Experts of a small language model: width 256, 4 picks a token.
Below are experts of layer 10 (counted from 0) of a mixture-of-experts language model. Rows are named router (the router's row for the expert) and show model dimensions 128-255. Each number is 50 + 15 x the weight over its row's rms, rounded and kept within 0 to 99.
After each expert's rows: "gets" lists some tokens that make up at least twice as much of what it gets as of all text. This comes from a sample of Wikipedia text that the model never trained on. Tokens count by the router's weight.

# expert 15
router:71 37 51 53 44 31 41 35 65 44 47 24 21 52 47 25 58 62 51 67 46 51 44 58 35 57 41 75 58 30 55 47 44 52 61 46 62 53 36 51 54 54 56 51 30 20 36 36 58 73 29 49 77 69 84 42 22 48 74 35 47 33 53 55 54 38 62 49 36 42 49 41 18 36 76 70 58 47 11 78 53 50 59 24 43 55 37 16 52 51 37 79 52 51 34 44 69 27 31 31 65 33 54 49 52 45 45 99 44 46 45 34 54 62 37 58 55 60 49 63 39 58 50 29 34 56 46 34
gets: "\n", " |", ".", ":", "|", ";"

# expert 2
router:53 81 40 67 75 56 35 48 72 51 83 44 45 52 52 36 48 44 48 49 77 43 08 28 62 65 19 44 44 51 41 33 17 28 45 60 86 47 71 75 45 82 35 56 49 49 47 61 58 49 26 80 36 43 62 79 45 47 34 53 59 50 39 63 36 40 40 50 43 59 44 66 40 48 75 70 58 46 17 52 56 52 50 22 51 59 58 51 64 47 44 63 47 52 52 39 70 48 76 59 32 60 79 36 65 71 82 76 39 38 36 54 11 33 38 57 47 41 45 64 40 38 62 24 41 81 47 66
gets: "ed", "ing", "d", "ated", " made", " on"

# expert 7
router:63 34 66 27 46 42 29 23 54 46 53 44 45 27 39 73 35 63 58 85 50 60 45 50 45 91 68 51 49 43 47 51 62 50 59 41 89 71 46 51 78 45 40 48 30 65 37 44 31 61 48 72 74 32 65 97 50 54 54 31 33 70 27 70 36 39 26 65 14 45 39 37 67 43 77 80 44 48 58 48 50 55 51 24 50 75 54 60 55 39 24 58 37 79 38 67 62 42 57 58 49 66 55 57 67 35 42 31 47 31 54 63 61 58 33 68 61 55 42 44 57 41 52 46 33 82 29 37
gets: ".", ",", " (", "°", ")", "/"

# expert 1
router:52 72 50 32 73 39 56 39 71 57 67 55 50 43 52 54 46 34 28 44 63 61 23 64 51 49 50 47 44 34 55 11 57 49 72 43 39 64 44 53 59 45 21 24 28 47 30 52 55 61 64 44 60 63 46 49 39 14 52 29 51 52 33 65 52 37 16 71 22 70 31 56 34 23 42 34 36 41 63 43 41 63 57 25 54 60 43 53 41 28 33 80 29 34 42 41 51 43 46 16 80 57 56 35 68 36 47 48 49 29 29 25 55 49 61 50 75 39 45 49 59 57 39 21 45 53 55 57
gets: " ", "-", "–", " P", " F", "d"

# expert 11
router:93 55 55 29 32 62 54 17 77 51 59 53 67 68 33 32 42 57 43 74 79 42 43 67 67 53 47 64 57 74 45 43 27 32 64 69 63 69 88 56 50 61 41 48 52 32 33 38 56 68 49 32 49 64 93 43 65 31 42 57 51 38 51 60 26 39 68 96 54 61 33 23 49 56 67 87 45 71 44 57 55 60 73 29 54 53 36 46 69 30 50 49 46 40 47 55 84 46 51 38 23 60 49 39 68 49 48 21 69 48 47 59 46 65 43 65 62 49 42 55 55 35 40 42 31 55 37 40
gets: "0", "9", "8", "1", "2", "7"

# expert 5
router:61 61 64 34 59 68 69 53 34 34 54 52 59 40 40 15 30 29 50 79 51 23 61 95 77 50 56 65 55 48 50 41 43 42 78 55 51 56 52 70 58 62 47 49 43 39 72 29 70 64 42 72 79 58 67 53 38 41 38 28 37 47 27 65 54 46 19 43 36 67 59 39 28 29 39 66 47 56 48 39 57 44 55 53 63 57 36 34 69 38 07 49 54 47 63 53 59 50 61 37 42 65 61 54 50 40 64 58 52 48 49 35 31 55 20 47 62 40 29 31 47 82 50 28 25 38 62 58
gets: ",", "3", "y", "b", "e", "d"

# expert 0
router:45 76 52 49 68 41 52 27 49 46 66 35 63 59 52 69 53 68 45 57 74 14 22 56 63 49 59 82 60 62 64 39 49 25 63 56 39 61 55 57 62 54 38 27 46 52 32 30 77 44 56 61 54 44 69 59 54 74 70 65 54 40 27 70 60 34 51 67 56 55 42 62 51 37 65 43 54 57 52 47 59 40 49 49 56 49 54 40 37 40 38 54 31 40 39 78 70 34 38 57 26 42 43 31 33 56 52 53 46 52 24 20 35 38 51 68 51 72 47 36 69 64 34 58 60 67 37 76
gets: "'", " that", " re", " it", " \"", " he"

# expert 12
router:51 40 66 36 44 53 33 54 76 43 58 50 70 28 55 59 16 48 33 48 50 69 53 42 32 53 48 51 37 28 38 25 38 37 57 52 72 73 53 43 13 64 43 28 43 49 78 27 60 60 44 51 64 62 59 57 45 56 34 34 40 47 52 63 38 74 22 66 49 52 34 37 60 42 63 73 49 33 49 72 69 66 43 38 23 57 55 50 65 32 34 37 56 53 39 48 66 39 64 33 45 58 47 39 59 25 62 44 67 35 67 44 28 46 55 59 70 45 47 46 62 27 92 35 50 57 76 76
gets: "s", "es", "ers", "man", "ing", "er"

# expert 8
router:52 86 59 32 38 36 32 67 44 29 41 42 42 50 54 34 53 56 15 44 67 23 02 78 40 41 65 69 57 43 32 60 27 43 56 70 53 60 63 68 30 28 15 50 55 37 27 49 62 39 33 59 65 65 59 46 49 58 52 56 28 49 46 51 36 54 73 74 42 55 51 46 45 45 41 44 53 78 27 52 55 44 66 38 46 70 69 44 63 61 55 99 52 34 47 76 46 61 45 47 62 70 74 52 46 29 47 69 64 20 17 63 41 45 40 50 72 43 42 46 52 56 47 42 15 68 22 65
gets: " the", " of", " in", " and", " to", " for"

# expert 13
router:52 54 73 44 20 30 36 49 75 63 46 38 57 43 37 49 54 61 26 54 49 46 17 37 49 66 42 77 68 48 16 75 39 44 49 34 43 64 35 53 68 25 19 25 52 32 81 19 38 68 54 62 58 35 46 48 50 37 57 27 35 30 44 56 21 61 55 51 65 95 35 56 34 39 45 53 55 78 55 50 56 37 42 46 47 71 72 43 55 52 63 64 48 71 38 49 65 11 30 62 66 49 53 30 56 35 53 28 36 31 39 27 55 64 50 53 63 70 41 64 38 65 54 52 52 55 59 45
gets: " the", " a", " was", " is", " an", " to"